Weights of a small mixture-of-experts language model, trained from scratch on English Wikipedia: 13.8M parameters, 589M tokens.
Below are experts of layer 5 (counted from 0) of a mixture-of-experts language model. Rows are named router (the router's row for the expert), gate (a neuron's input weights, with its number), up (a neuron's input weights, with its number) and show model dimensions 0-159. Each number is 500 + 40 x the weight over its row's rms, rounded and kept within 0 to 999. Numbers have three digits each.
After each expert's rows: "comes after" lists some tokens at least twice as common just before its tokens as in all text. This comes from a sample of Wikipedia text that the model never trained on. Tokens count by the router's weight.

# expert 5
router:556460478499481490544433388467434499481522542431473524498548572480532495443514473541563575499499489522509473491534462526464491537474447463508530462516473514492578528460434470500481429520546501503444511526447475521437514532517535526490460491521453492493527522462482528484564545440579411538549512493511451471494500462484509453527513520546466479500494446505440519456482527531515517479511485536500484467570463568492560458506525508585500575427474586523496490657498529487489519439546505
gate0:454441512462429525534488507490431452478503532458508453421498443482502496450470498565504446550386492536545511498544490410473451504572526477554502508539496449465516445542503528461551571543417536483538435551467435436491545503469467493534469556566471496490473503506493484486532558482498502565499514504510487450552485456590554492530461481467580548548476523600543497530443525460498564484477477537537524420465513504421493448512523508496505484536538471472474503521464525561480492514510546
up0:506474471551520526487504492488383405515511400545444471440550439491533514445483558557482438522514457470526454470455452469521499459490466491506507509562497475467515519567526559531538549444476603516448497528454500451464562463579491505489495601545470564504471490484460492511463462511486476540477497501507464543488581487494482463503461525573454484524501553552457548509475466494485527496507451541494495494450558482459530546562563503470517531460578513506441474546428466444496435504500532
gate1:444543512422519459448442472399471511465457492436456578522463545457562447446521517554565520478507487494445538582575488539493487559489516512498512489458457585508547534555485494508515512440480516453438479545479480472442520518510524505463497481516510456474546453483513584526502508464545480488534492485458500421521543548473533499525501511453576414466535459527487486526428514524477502447528585532476498486522507509470436485426440548501479608510481463536449481482553523461448485461529529
up1:478432489518502556475579543525519450526487542529498415504539531530547552449462481494475536493516552443512521442505497543561494413507468518484503480553481461449468479537501533473532544534550442560567485485495457483499547460483495512559457496450520550474527464544516509485499507608465504506489468500525530547415452451608479538489541493592481609479416521501472517449506487551433507537433509508523486502512501450538507450519468498462548398465519513532550539526457466567484496526479533
gate2:481537494546437518582412529518492505464493520544475424430492543598497487486491484555532492489523556439472507550495486481486538513459487453586520543501510470533537489503491516468471533543484509485494520452576532549511545493480531534486455447441514486505524443571484447512495481450529494471516500502566442517534538494440429405491536487459592534457482488525435515540508508560508500428569397566520452451534532509538488460546508514519443544531530511438464519505517535453496477460451403
up2:454538459553510436485438531444489489521498466489472501529556452495559531435523559443534452571548534543492479420523515549469532490486471473555460559581501521535460475508519561485506448478472483488469496500490451512527534521479496533488450460459573443490493415503611418509510470468436538525481534471527538549534533575529548531542416471498556533527509581490509483464488522485574496450471480426538441499512524483478530527467504461521525516484487409604475476504518487518509479472508417
gate3:453476457537567530525472482491442458495475583468432506543550412602522498468512467462509513545529488466487475519550440503493517541553494463551456507535511498463494511529486483609516501509523465479516501496451520499495539503532519507554430522473474537513547597515413525472486479472552440514510399511487483537575481537547530422487484506417487471456471526501497498507479533552464528481537494577549431556529483486538543491538529482524431497448465466522638529527489559479470487508538505
up3:553470534489461532469522467536483489502441459563507534615504536503519518486496473475476477461478513543467440508514573432615545519481515473514570504550598491492501477463503457451494492552487560442461481469526463515500557476512552487580488538473525446462568490468516486523395448505568519497509568403464503526480573456444530509515532501590545486510450464539530532440529452443507579466494480420503517523510506508451514543506469536532466485518514494481441474546486515485578491507491513
comes after: "\n", "==", " =", "===", " ==", "),"

# expert 43
router:465512570530551490457478512403489406553490527534542484506476501492473456493496523533530551424483455487526433475436547559449581554462479557488539519517470512435507548431497489487511544504530542485522532433477438518559462478434429518491450519524447474496527469529461526583464574514438480516502495530514467448486576468529543468574544476563502501547490526510519477468482558531500497561517483479516506488572493551492480453485489491541453468425454558548498453543526460544453438504471421
gate0:457480454486487499545486456448506518457525559533514520550484473522516530481505474559554482428481491463511502616502577509477521488472447423476534530526586503513419558543514510516535538534561483523530559548507464485535523504485572437524529527506484447509528453482458498482521437521497558576571487486536486547465550612468515463553487484458477492497490521456511500501541465450521376470512520479529483491456492535482445442514412577454444413479510486434494497485451474506520495560536493
up0:480515518476448479427522516465455503514532510563413516550539458462537579549561486503572519438434497434480527493454575487500469607480509497522541509448546490471522504469536460463506495499540494539596565484447417500492506546537490513543531496512475444536513507467459547559512432550498481489512533466477529468491518562450517488484532493459472463426517473490486533443538534474450536531467467520477557445488481454568495546471489489460598521449417468470458391495497493522507515505496428
gate1:595484464457490483527545480510552498466505530491617534473498529545491475530505460498469485483491455444463501551521554577633524429443406526516525500520487501466499489439460458516429412547553584482519538460508488559493501468527479538530508460511564539538509469489520551505493486459503463420505474487489463531546531463534521567484452478449525521505509525474565483489473541454495505557491484522540524573415463511514486461470612432518507474501500521488545460498520517565482559478472467
up1:516545549532470494490559374513496506541563542498515503498487496511549487512518579429503485554482567491410406483482461544565508493490482491481519547548448470531489387504491438538472571515450546551534489481504529547517499471546440530489467478473544508524557491534522486424539422472465521522506536548482482526505467536510498533403494467500493539546501442443517526477437573514508514555500463547541485551458510521446509488540504492550562434519450532479490512463483569511585542502503557
gate2:444544462497476586471480450489511512491463549490502527487529445520508525468490515471525501515497465415488474568469518524562514537486498495479495541495518536571538589503457423460504465596455575501481520464413416536509522481392531466527473434484515463449555455473454469450463439506479493522480549530499561550447478412578487478461583538506430418531547460482443525515525442535498499451513528474522493444513517447501483496465487478496512435537446481463487528503469521437503504491530450
up2:487500535542491494508490559517488485419513536553521515522528539505517467513539513517560461463571541500467504528457590421482620459477423462516472494498404523536489546485512538552458484493477482573497545462474404550528480473475456512528491436472563451477469456536562523472439488547485522497448464574522484485444520458532449441521504529414529474491519477463543528439503481421501519510477510438506540476458542545426559538538508475489534500599530539495490456471485562526488476498554478
gate3:481506555500591520501555528519497494547484539580537510503540471459475589517482561478532528467548468459453558466464537504493470533528502484478504523500483480454517500486474530482408561525583441506588508506502440517472459483537421540597469533520580485440587545452551594506510458498442476528525500516522496434513565443548443488561473512473542552579540493495500534505471561482493459486507516492518474485521519486503532516534467502451484472524424516585544472506507539564518513452565464
up3:490526487555453510539543453454555489518477442465502495437432532480493479515516458515580432505512521449568582553526512517535477543513542549498565524507448502420437506528498528527536520487509512500465547522455395504543481496497500463473506467530482562538490409528468463533505479576532425542481475452490452534348512489533464510479461552502442383482499524469507558522522494511498549476498469473469466523534522545501514507526495486488547458446570470518470578544533513511527475452438516
comes after: " to", " with", " of", " and", " for", "ing"

# expert 20
router:507554500517569533510414500468487502478515573441519529527540577491489455507589480479531513441456490549577454455430523495516563496503522492451526439482462561462452511438528447495525503541494519523548534425476428491567464520508481556466475499540479439564476468520430523518551559490483445535490480546440474464480552505525521497588521535498449465568506535468477553499516528560481466562534509524485501460527490523530470445556441487528525476487487534500575567571508439571487437523480455
gate0:449530494492496449499520488483468491415482504520472548535521491528507511508512499512528569468541493477575587550461545525495520473509501490506609554451537521498523468489607465498577526540420441464465535570439526450462526484468458519481514449535553440482485451476392471553559481525503617476485522502481504497483541533565520475524466554532504519494513576508480525521465532495457521491529516510498595498497422597480522560496511483509515453458455517515514521564488473413478546515513534
up0:574512526555503534582515493533509539491495445471530498438515507540536457534498462464461514529465516566438419478480495526491510466458495503549464466480441524506455481527477537464501467474548504519509416392565476563523446466524501527554483506482576482548446533502523526444489530490450510496521575424541496543491409435518494495456536445483468497467521531433542519432551514523485526507495518576535491532452535483505481500483466487566504570544554500510558547458592559555604502459494493
gate1:495491455471521466476569533490451505602412502478481417519540485575500475511477520542485459512526464425513535472469474459454526496503560508486477444461488433479605518516510503497575483548456540508468502525492501464488515472548538605460497509545492507519455456498464473501517516488484529548455519524433574544520564485485493455449405539495545475507481513521427538550486504506462472533571590475540448469505578506539494522524506505486492541434514403492534474485447422435484450526511547
up1:514518554504527429440490471474526469492469449454482467535521455539451467499419527458496481518482511464570513541406491513427516481485501573482512455492427481497546483447524493488541473596458585483499431439467495491496523514437512551539482500456524508517457465549546496461560559546438500480448524518515516493464520446609426495484555481407533494573478515525529520564475514472535513520535420432520488511487540555493487471486458464439534429521511535489530508492433568513494461568516521
gate2:483494565495460558488572567491441510509553507489509480534494564525473523524474455527524495519441439511463506509491537397510534464455558532530465562492514443528479508446568402539440447523489427434542495474515503529462431545477551489464518521507556464493516490505488494569476517462409464514474492484444537506537445516466526550483462500495449567490453530507484530484430555532523511456523480546410461482443424429464513532426516511585494464491485513536511495506538525583448477448539508
up2:549539493493538513473539443501503519461475400504502504524508448487477559525518495461547573602472535565526528575471533563508492551423477553445553405464484472476570500494567507474524448469602495488517528516500519470460505439483573543443487470540440491509535522431549477533497478512524549484421550590499425500436562496495498440476514477575538480446518511475494472484516548537521503529511537588573477514535471516444489534472490535466514475501452487508503506494483507468493548531447465
gate3:549447498537490587548460517519523427524568519458479550486522499522472480442435528483543505507520455534555519461444526450469495522517559504575600461528634517464495489504477518455477495456452538532444493491534514515469516520517538516543483447528497486488485549509501604493497456504448467447416491476515541561462502463497442488522551485504497542562476486518547445466515568438488504573555592455494558499519538490526517550505588408490529467498537568514491512522490541547465528504503488
up3:482512511501394440545456484454505596508485532465511455485514471512469520491467541468455525477452579449473514548482494515470468529439612598520504496543517533627513456473563498530499519509462522570533475494493509424439506562511509483492506514463547516473383458485474516487510517444477529494542539513538498448488554553493542491454469485432531472490556524498451509411470484523475481473468500535541451529459523572492523460474427459464499529437500447470470534529469504428490547517466508
comes after: " of", " in", " to", " with", " is", " for"

# expert 34
router:566472454489492528534437462397506457546526490436502489499579514501445438485451509478489523463473472498484411480431523545514545490503451473487550413518460564468557514518502479512594485492488488544516485514501568504564497480520548510524433493555471446555493508480539504470550535462512517503504472512483523529519516488559487438538544485411482504489504528515431564538483545548458566531523492463576502535575517510581419458520495501580496485439543514479519518456576515550491465462445430
gate0:466499482495505468537527448482443478564543489498544473532551410425460571490538494494498488543441551441453482570439567477436505489560501467463529498489579469490527509460472451515513536447495488548492528540530503455506501453523467517532467527513496534549500469516466451511500451445507602500514425481609546532504491589527482583499527439501534431495500511498557457473503540460447563445484579468529504503530584507442484504559473486450546592484486480455477487481510454492543504525459496
up0:516565471457488503494477475483519492504584521516494529418463457459544493487545488485499566510469491480463511495446484426479478487540502469521496461542492507492521449492521553559484489472508475522439440556533552487524491555510489522573472552566500461528538486575487451501421383569533496505420499475565454482448419551486523532595491499453534488401447551498554495485443518485476559482553416461479478530452483454454559481548495518496511467475556569537449518493476509436527452483487523
gate1:463532475524458507527425470510509532531518439488538482480547494504529509557521448475430475539455594479442481514441447520558496474457554500486493453518510507589478545491442518547502515466450492428540433444507507558509481470489522496555445542448481487501496442512548462495541462523423535522462506498502507516496565549549552446427570449430528378476495462436464558542541482508473565511543548513533526546513491482454528503489519517536496494513458487472501591497501472456454460449448410
up1:457492438564450523428412617509454549539494466535545432470525525478500566450506525440512471436469455487514453440520489495520520438500498452458466563446468442509504456554530534531470493498566489532559463503520532512516431493485524508496488544408526547517516499587540517447440433443530467522498470555467501511454489537535557478563478591452487471486486459535501416488484464483479537439501414477434516479490512526508513449511479536562462497512501512475522440467493537540529543516472501
gate2:512473521472474504541556440490428561570515443452542534528527445467505453537422512469508459437501492466434493502477489545479497483486493467472393495422538449495469514518456510507474607567445500543514482419514522513422523482504440475530480474421578429516440510456452541468454540497547480492536471502526451501512483495545517446474470558510530473448504406492493527469414504445482531530515456452551474488471513495495546505472511487419581512490526503524498486526433558498480563533483542
up2:498526593447447598487500491474543562503439416470559542523522474499399479495531468487471484492480457528522425554503593510463534514559560443500500501523456484479545601472516518469489491473525468511524553504470505501466431512524526464456571510511447513547497546523466533524491507547491544478431554548422433553567523531498481516521529523448439530522505551538554488511541553513477426523532457469476420519507539514487533465527469506475519529529542536497467535547507555406495470564492501
gate3:419479454518513521504533515442515526437477519536505513516532579501470466504533524462559464495512504453510436426528481445515453509481556480543501469455492500521534457482423455534459499553477569495471495508458539465427497468506490495540503489492447515500493573462469494473494513576549497426515509529459545527507451538483439542599451548474522439457527522483525502450490494471509513504521523535470473509495444462436540552495505433506486600573461467484422653555544488520555469500429466
up3:566489487509424472476501482550518470480446553496458451511500556447538571474571506488484440573541555441562432529501549461496551498494482480435477507463501538476542503477488514495448490478488522531462509481426450524534524576460573477579563540518538534509436466496541500535562498456473550553453517518515514556525472413519503512530467492475567509581511544494555534488511509511514580496510597503471521548473502436549495459525506500470542466438407570481473487574483527478506549524511445
comes after: " in", "\n", " of", " from", " at", " on"

# expert 13
router:522426509504493516496503411475456466539469464507509484444529530412554470557486519526518556487462553507381444589500510569551494482471500490614501417573507542483454491496452521527488513511537483534552557473453472516524444530483510517506436553516443497505476554468481513473550473496513521517520516508494491478502514477470479515501496511453484485518487454403457471512451485541470649545559481485463488541553489516519582490517483548479594500493480528475512527557511562559545458478476481
gate0:524506446530433484484421482504505500456460498504496505509522539479613506578507491495434533490551562516494530442471480502530572493468480540535479528520574531441409451497508494532510485459490469603484560449477411560529472549496560480519498552449551456518543532504402413454419514531469482465472527461553446444555451478446457536484512491511486487470519495452494466507564469496547543530498467459474548522548492510494477545535479543496463566431458485534501478469501579556523513522490484
up0:529517531503529509573492527467530504573654550534483488539491455450502521449447538530511460503558455483492501498493525448500481491544499484479517483568492527520532466436436465467534458497523493456443534572559538422463458514510540513473457515523454533443430480530524533497555437468525512480520513518486520478523532470564547485518506460504434540421451533559477592553546569508432495413457471504534436440525497527479437464556522505503512501549494478497556462537470508472569500426484505
gate1:436558493530472506378498491461503545463548498546514516457524465499423498466571497481448528466520529521583534547494543467537558472522525512510495559498559574476512483482499549474509529481547448541468513434437525523530478493490500459461443505395499536469419525537463545507557514491461513563489580489487470555425549536528505555468522521494513488532416430471429464510453436475441526506458477460471497599534527464487515488472489501475442473504468527434471474532516469527490515535588527
up1:490450525522509552488633403494467501534502545515457506491483516516567487473512482465501569514524507517515497571509505502568511475406468491504507489529545565511506447466506485491520482568533552454483550484426393474539502530508527433515483477431558549498487542552512574469478547527549429504508536471425513469552515488440535522518524438506513502430558428497481389504468452519442522533479515451480525529473566498479476493504542527456516463542512590457510492543553473551515508513520538
gate2:493473460480524471555481529478541510434476553582484532505481506517553525578499550525513559424449466559436421515463442494572465463514536502542501550559510538468491509501542517456535508520512486499454494537450522441527441579514491484466457527528419560541591515502490427525526467511513406581501479492460481533461518515515507472536569495480466493557469584532458485588562483517570457518527527530505476496559498454565472498485515531492527487535481414450526527483536527510592536499495489
up2:469504537551475486499502532491524450479498539468616410482568535560435455484507523531398510451501532504491530475462456519423527546471507442533462451486484521515526497538509460426490536507463477438522479508506494483466493534477521554504485465397578474406523536563435527444492440511519517480550479533474496463506395493526463550463551483494521485500442524458563485523498509482421548519503492464611465491561530493511520503502532507590438426512525534521536460496485531479466515518503536
gate3:531503464405480387456553479474581469508470505532404458548469451484545456523454536475596509486457539434504517507484489551542456507516453436514531527518481528532458512517463530442502500518558505495552492435444562553548498496498485532497448489445514396500454552481508500546488497477531567554440489541508474478531566485410495514415546549518542546501512454501492450504456472520435560502517543493526479488476446480516547513479499511416545532491487518421509454497494488576505525535491493
up3:516557427458579478507475417440456517468537420593532476510518486578469513537428514509563547476497545545496533539414494504544491499472528432536491493411597539430440504494532449525470543493571535492507483419483505515497508438530498461514426538477487485492484504511538531458540528534477494458460436451544499531474500535538489543493406485507537489477451488495477568495514497453500455526452506542443490454485525516515451489494505465475503444554450576487459466457460503564473484448538456
comes after: ".", ")", "==", "-", " ", "==="

# expert 46
router:500444502558506517488495428465478437490479495453466478456492532491509481498506550492459515438514549487457442568488470521424553481516470436486497481513486544462444529498476514563464488515494429513420480467440379505490420542496373514504461598443412494478510549468479465496554480467485499522492495531467543556461508506559528501508473498495528412549459476483457500464487481552524619538540447528432488522488513469507577522458502499506531528477486500508549417544469460466524524484496461
gate3:575531463496498476496497411534536470450553528474506454454534534527532516501511439516467418458512499584517525532494537400491553446567478496545473460436564526550554506515494492476493523537504462509481404496437469504462512537523496490486510562504461553468500586460515468463483510538462546480521490556445564473466485469516448531408506469498510421531513515489450513503492539521560539516513491571453473539371555549477517506491510503536539510496526485496522459451447439472452594515497447
up3:514486516468525568532517532543461567484534528526486493478534512486501507469564497541537461541552521496491350543550488497508548454487590519463540499539483490414433513486537498474535522399545498521521487446521510433480503526497479475606470431411537589503582513526532387525485527554565539505530529496528520513510459531510466555488513537481505513428521542489491474502519484524479506500577536582539508471510471516526452516473486486486524486511459505497471519509558428512587514469442504
gate4:452538517464487516605468447474433529498507473523469491439523460510540462470516501431514533533475512610501454457439468462426513460483518550534515559482478532464473477459484488432531552531544548589515445494458431549540475433491491511483472486510537470491558420506516449502522522448570402551522490540510529515512542432507450495513569432543521509574498520504481503531499527494582508470514484532543460417480498556444444477493559506479494481469496554502474588439498499514480448475526487
up4:501508508529482484505526468487570610516426519455517487556574536510536487475435559410464441520534483481424495523396453498484506586555528537480492439508507540511507472544501462465523458472527478480471474467501416528473542546500457534452503493421470539490489479541499479469461548562502508522453528505514511502538568463523501578451513531574458475462489506484492437509434516518560549555425523462530474568564527520471533489460430439433551525483554518526497475559481458466485496496530462
gate5:467490402576451487387550554480534447457536541524490497452539492499516531534494465502471505509495527469542526432525518486420489517522442547511546557470574461508602486457471511437430478489507486466495465480407445538535500438458448557506479491527512464439477511526559514607502494457474475510463482515577523566543458509482523501512590524537458539529500522497556482497457538495494573515462463501468546457505500496494473554520537477553567507474538557515542462521532522537444502436479503
up5:478486475449510533569416509503494546536464438490505488601433459537480491433498507531499497526518463564518518482484495486569488528479580504518497489536426461472499411549520502561608511545534498452491546480506552454443479503520566443481472517453468516469467492427410504434522483464537493494505444578468536507381495464502484549533404481490540503449543519454461515512525514437535437465473537499489456509499551520503537512468489493489473508432422478485544491587468512501492520533497523
gate6:513469476554445509538508434474510496558525427469439490514499483505411483547475457477446474510514491548474432442463639414601521469498533471512582483510561485492534534466505511488501501497578529545532548529486493503510482501487542438570435454576539540559522496458520495557566580473528494470515562454594513510451524508482479469503464518498485492518481500515490482486452491441449522483479470516453460505471493442446567555443501518500520559494518505460458439533486478508493524513546418
up6:593596532444501437470506450473525419507423477499521480517473477489489470448537526449583457502494406521528503491470432524494519559425525510501482442469468561508484511495629484576480547530399565541462444453524587484538501492530523505431455541491487499538525510502489473428543504456485509410484485476559451496456497464492493532484470478447524522595471499455494512481535501508526509519478503450502509493559446499529534456554476505483442488533502511516463567531517442527504530507489508
comes after: " |", ";", ".", "–", "|", ":"

# expert 18
router:578488497483517494474444501501481456473540543415493577494513530513583475517505493480465507455510540501519539506474532556533489503511481519424510482466487511457490515405561425541537528519452492582444556461433498523567479523513515596483480465527523404546441495468482535547546514447511489484504519523520458501479614560514449490524451543493489532547510509497543491475518538539511599603553480548465533461503480550571589493496466515456522495445530544513536497520517544524501452463444497
gate0:595541509512476517432542518530532389471517510452487531551516491508499519472531469510523466528463555483525544519464553478473538470488527489540600511475496553426500519517488508512509540547406472492501531524467495487463533477477520501520493467539519454450488434481512490489565512526531505490513517553439551582439550525500468540527443512431507440538428492529522498523456477583519594502513492458568419477526493449517510379480469503569541516564602441476491467448494537495511448496497514
up0:451495536496440489534516456524527581533508497574489448462480541445483506448558443453445500516519469517532442484487511462524467494476519446476536438491499512444488466510452424455484534518496525519542434500432578502409532504541493501527464526442467465516476493477504472524526509550483532504547488488553511444556528498571463470471501529449442456458453504477480530539573478546511491415472537567476463497425532536477547531482466634469522446476430542470451566503512588470521547517453485
gate1:559516508448529377435554557480529455492460487497484462522494501438539480467459524533507469525456510523508461517471545490497509521529560544515481483484505544477450449528498554511539512553495558470489433443413552489477473485501579524499493452485491453463473458515568474466474500492484525544504520495521541506505586419450453545443539485519542514509619490533482373512551643461526527504538492526465554558505487496513532526458509503443470439482521470539472539519497553500481548510512533
up1:541494495446479433477492501459482542495488495491509525428471413519566461471536531535495459507514484483433435584460449476476570476561538463433482481473477447512466525573484535472543497470518515502547558519541506525557540479513454439543503561535526423522467497477516446500512531505546464548442445559516518539512474531429468504537532523493473506514593467523557534447560494486472537498583527395487434486479542512508485593520465566475543530543487542511402483485517478492486487533421476
gate2:497472526464530528376476583458424496468486447475507538483532516505493491542496465563503565520538544522494537485500512540501487506460456463506474565490458492500529504485535499563534548584437441520476575468396460515539498413511428453531470512523536479616531547482538441538500532496492523472470473525630469449460577499484466466492449522511501465483515492440491533491462522404463513495483488535495481493472479519563584472469490508477493485511488529479485480468497524439430523513546555
up2:560439545482509442581494522596495543483467505503483466550460488458479457507529479491510466397531502597455464493456507501489597591533480588451512428532526530519471494513517492493465455462552586488477444481547451505466503528514492534495437547506414514416479489468512478494492476532560481487531510552440566500515463470577449488527563475451543511541494493491515473531535483551466476525534458480539462518481568418496443516557495498529507499491492558482554509478568451539545534483525476
gate3:521503481498520463579520477493522530536481509512447579496502483450482430434502456501541506498499529610499473422504499530508508446538463518538602521545474510447455503468494534519535544487546493541552463408519480578464449567528463533467419536498509475451468452532491540511505490435462498403483424568577484463477437614510516515448457499502494522499498485476466470553480512488525524452554553526460468439548481483524540526459471560505523499501493538528512510496483621466516491510462507
up3:522556470578451424491516508447456492551484569504504463464479498496480539514490546524531463569442509486445540487506518488529476588477504533491450448444414530572510506577528481478524462421527544508418443527484514438513477480512400519527472520473467530486615482500446439513481518513519484518501463396462475485438587510435550529488516517503450474505520492532485479490509431510432483534499502475547518511493495598425455506536517529498514481454475511466557529544510541452537488443490457
comes after: " the", " in", " (", " during", "–", " In"

# expert 19
router:499477491573523480468498443435479482502471491480474467437528566514511527531441531538476524505474586536466415482491503517467517510468487521524557499532443480488589504461538479473554481515511486534468517453480396582562481535456483485519454560483511496508546521526471551543566583489526420536561501491516518506518555436524480487497474533502508447519469444520441522474407492607498611577583525562536506493547527562491559519523509485530539531466509547475459481462508496493507512462481435
gate0:457500613436513453500495506464441466515508417497487511490505512538541570466484475478494485539530528495540557583430500564495546577445500544453462413519429509578571548471528507503552487556529515445494462481539448502573539555517474517500524585524492414489478513502531521510554484476483544548499509476480458562537530471494522574502485515478469492446417465526505484506584555450475577442468498539489492499527515551476506491492466439509555489547510541511414524455457506503525489500546545
up0:547486505429467520546554465496476568533519464514522547495446459466440505602506510499469407466522519514510464476539512536529437533522527519471537394477578550474420445474451541515421515509537475461488494491481523526456495540526449467561514485523502576485502494530460515508533454528538478505498548567486488490518519538536578551565542485538551505438534557478446620549514499430504478521453475475392533560461475508487519506480489531457494557484474514540519503533488531493558537430484496
gate1:581578464536492469545576521552493487493512379511538520539491470464509491526490565505555377528471419493524459425459492573474478534531500494550519482470492453560517478507517437486497481494515538535559531567501491510551468490526471512508492480528496542436462481576530477511493507486526517443493538474483532509512494461542473460556507522513535582560542549530574479559511504518516574421471524502477497553512553528479495494521495497572536538568563542483548458489497463409467499544419465
up1:566426556560473527475519544519454526492394514542552532500504395540482489531448590425521567502506475460491485555492509458517462539558554548513493514463465472496487497544491526538509533488475533530490498503477558528544490472497487566519466492542459460462482491521513483546500512493452502525503349514485463541532545571538484538548515527546481456456484525519521552476490492478484504534537572490507578538523475519480500536479458580438578447483455528575519424482479561545479526458445532
gate2:500445462547564516514507453546465465522604487528508491494433527493504457506504564513493541507518470491481467457457521547475497520493487443592534466520418456487483574488488420518590535512567499553476513475496474516440407500487518552523506566458500466501526588457500493489479490499466472454481508520470499575525536534461530515540475511514539515465539407439440469509363451449544497548528459527499485511518516514474598530568562506521428546545511488484444507501485510472458527538496525
up2:502498469507498426514499507490535479532518439502492494538521465503478425500497525459513508553494534526459467498518488493526545533499477526516573464402525457557455548481547430505468542534532456514433520478543475569413504499491505549573473554445555477439547495482503448510428465570511551483503484505512526507462509500529550429492444522537513503478531434504462507470413555450520488515632454504415485506489427504425545600507553468520517500522494527479470531469529509471458541508489392
gate3:530464496509492472421498520428487511531511511489498465508523492551535467475499556455536423490507517448501531553536502478552608467510500519566560535554469481540519462577549510465536402476522518495520490537489440506528426496515422438490450478478550412498550437464428468491436491514460558520543484494549551497521521516445458422523491545499471529430518523527443464526454462466538550567468550461571524520519506512495451500530461514468461496466523499443406459476514419464522549468468501
up3:435532488488466497467483477498539518478553522496466502398502496438555480559457484452510508512544531501454494526522521454527506458581469540567532475538484486462472481427599509493436481518523491514529473535452556508541493557485503485476426553450425479461502491484404455413497463470460551499444549484515519493499516518506496553499507528458468431587527558422506465523458501504531551454472539476468523573565511487498438490511528564477511477518492520429469435444476471419577544442495465
comes after: " |", "\n", "-", "|", "==", ";"

# expert 1
router:536424494606509459532538438469509444516517486490521500444499481507458466523535569480474474389503559498475540552465508545446578510519514525519463537459484551465479475504410535523490476509504523495494529501423436593504468526482405534532347531471501430487546518434486485518486504473463491470556474504509470481422508477560495492459546477560496457525467478464503496505504520528535595484515474529512544545521451531551489534436504516498480493430503493489512418469507475519506527425494462
gate7:532558446566504513550486517453564571460498481584546486468520462530561497489493529518498494553597502533471481526459455467421473471498521469503456446492455495535542489493507505442517525507494445515484428518550499513446498458508516505502448544401556475522536526498570472500423548598542443433531432476542472540526510475494523504517507557520451505462537576541530455536506477496530523514515567469511541400480500563535545497547552518456516421540463448510471443441563484488482502456487460
up7:467519516520449533459547556506563530495531485550524471512513556592515533472475501544491497567527422522537503515460480596475565471470492449567455462538569561437514532452507510447509526461521497493456491486486447513516530506537463496533431524500562494395489573553566464525425532508482508463492480501498471502553513491487514548515514579492558548472544476517539505503528516501527508462489461439517594434478513495426542470420457487541488465481397514509466459522533436433445469484520457
gate8:491555616516558487509523556528508581542463495502462502470446471492484493515514559482464486539510545510489419518529501446437597445518507547473471470544496508458557545525488501526474540549495497493557491520452521540486484530467490489526470469541533481511516493498473515478487450534432493477531537470513558493478525581482550535463522569526532520509551458517474512474575488517426596489554487585497555512407569441453487473517549506480557574463526442529556504451469448477547506448496603
up8:467481514505473492497509548498519492455503504497496587442494462523511559451481458516444505452436605520515458530471490525504471551542444541472470517511575555579469513560508466431511445487497490466490432523489543491513530482528516544489497572537429509421508520601590448405559493524585469590492525526478455493477470481502475468462444463488543426504462467528556539538506469449501577546521548492496537461483501496496550477414492465492517495470506547483490540545522501480590483469519536
gate9:485541508513538472527569495508496486510529520591495487510494531483475539487521524468487529511510459522504506524502542472591422482537517487516522519563554551464490435536487553533486522489506546516436469452474511416459411509467489449499431491487465481485531630477560574559525551530481507544557483587466558455518523476470546546505463495484509550507516502506517515527477508498443568557512517539485535518479436457538494411474544513501540506477433539475529410576532439557457441481426451
up9:495491482484426561532465465495523535500486455470527478566431460538520484488352471515476483451445522484467490504500487505468533538481521471481468522460470518570581506462471443522572446545487525481511488467469511561498549467565548593469497494451555503501482456527461532473490458480526505445466555506531390483536558493600490433538566517478521440487545498445484567483499504497542466477503409482524463511543473484484552435526510527562508532483473487459555547483535487444491525502494589
gate10:511489396493514517464486505479547534614495490486509473458497490402501587497460513504481494478468514498509525490462549547541472476496435459552439531513456513491461516534495512508483530478518487566560451520494478579619441571529475437529479448551442564548520500477523516540552492534536491544517526523532498484537623455509521438595500526509466493480488512622443552487520499496515541510540546450496517456541541528486535473481454504475479424412539496514486504488483474453494496531496506
up10:536497468490525508433468489556537490502553552522499525465454558537505542541449589500463438477547527478526519472489519477460497463531516470419458482538518486484445495476456511509488443503484427528532451531474426528514496539461519418471432516444462547428533492543510587515476481563458521493487501518491511513541459577526527522553525529511528526484508552540490461536609540441552500476491505517476432566581515510456485538461514459514471496480492545484616484533467498508532587489379524
comes after: " |", ".", "°", "–", "|", "N"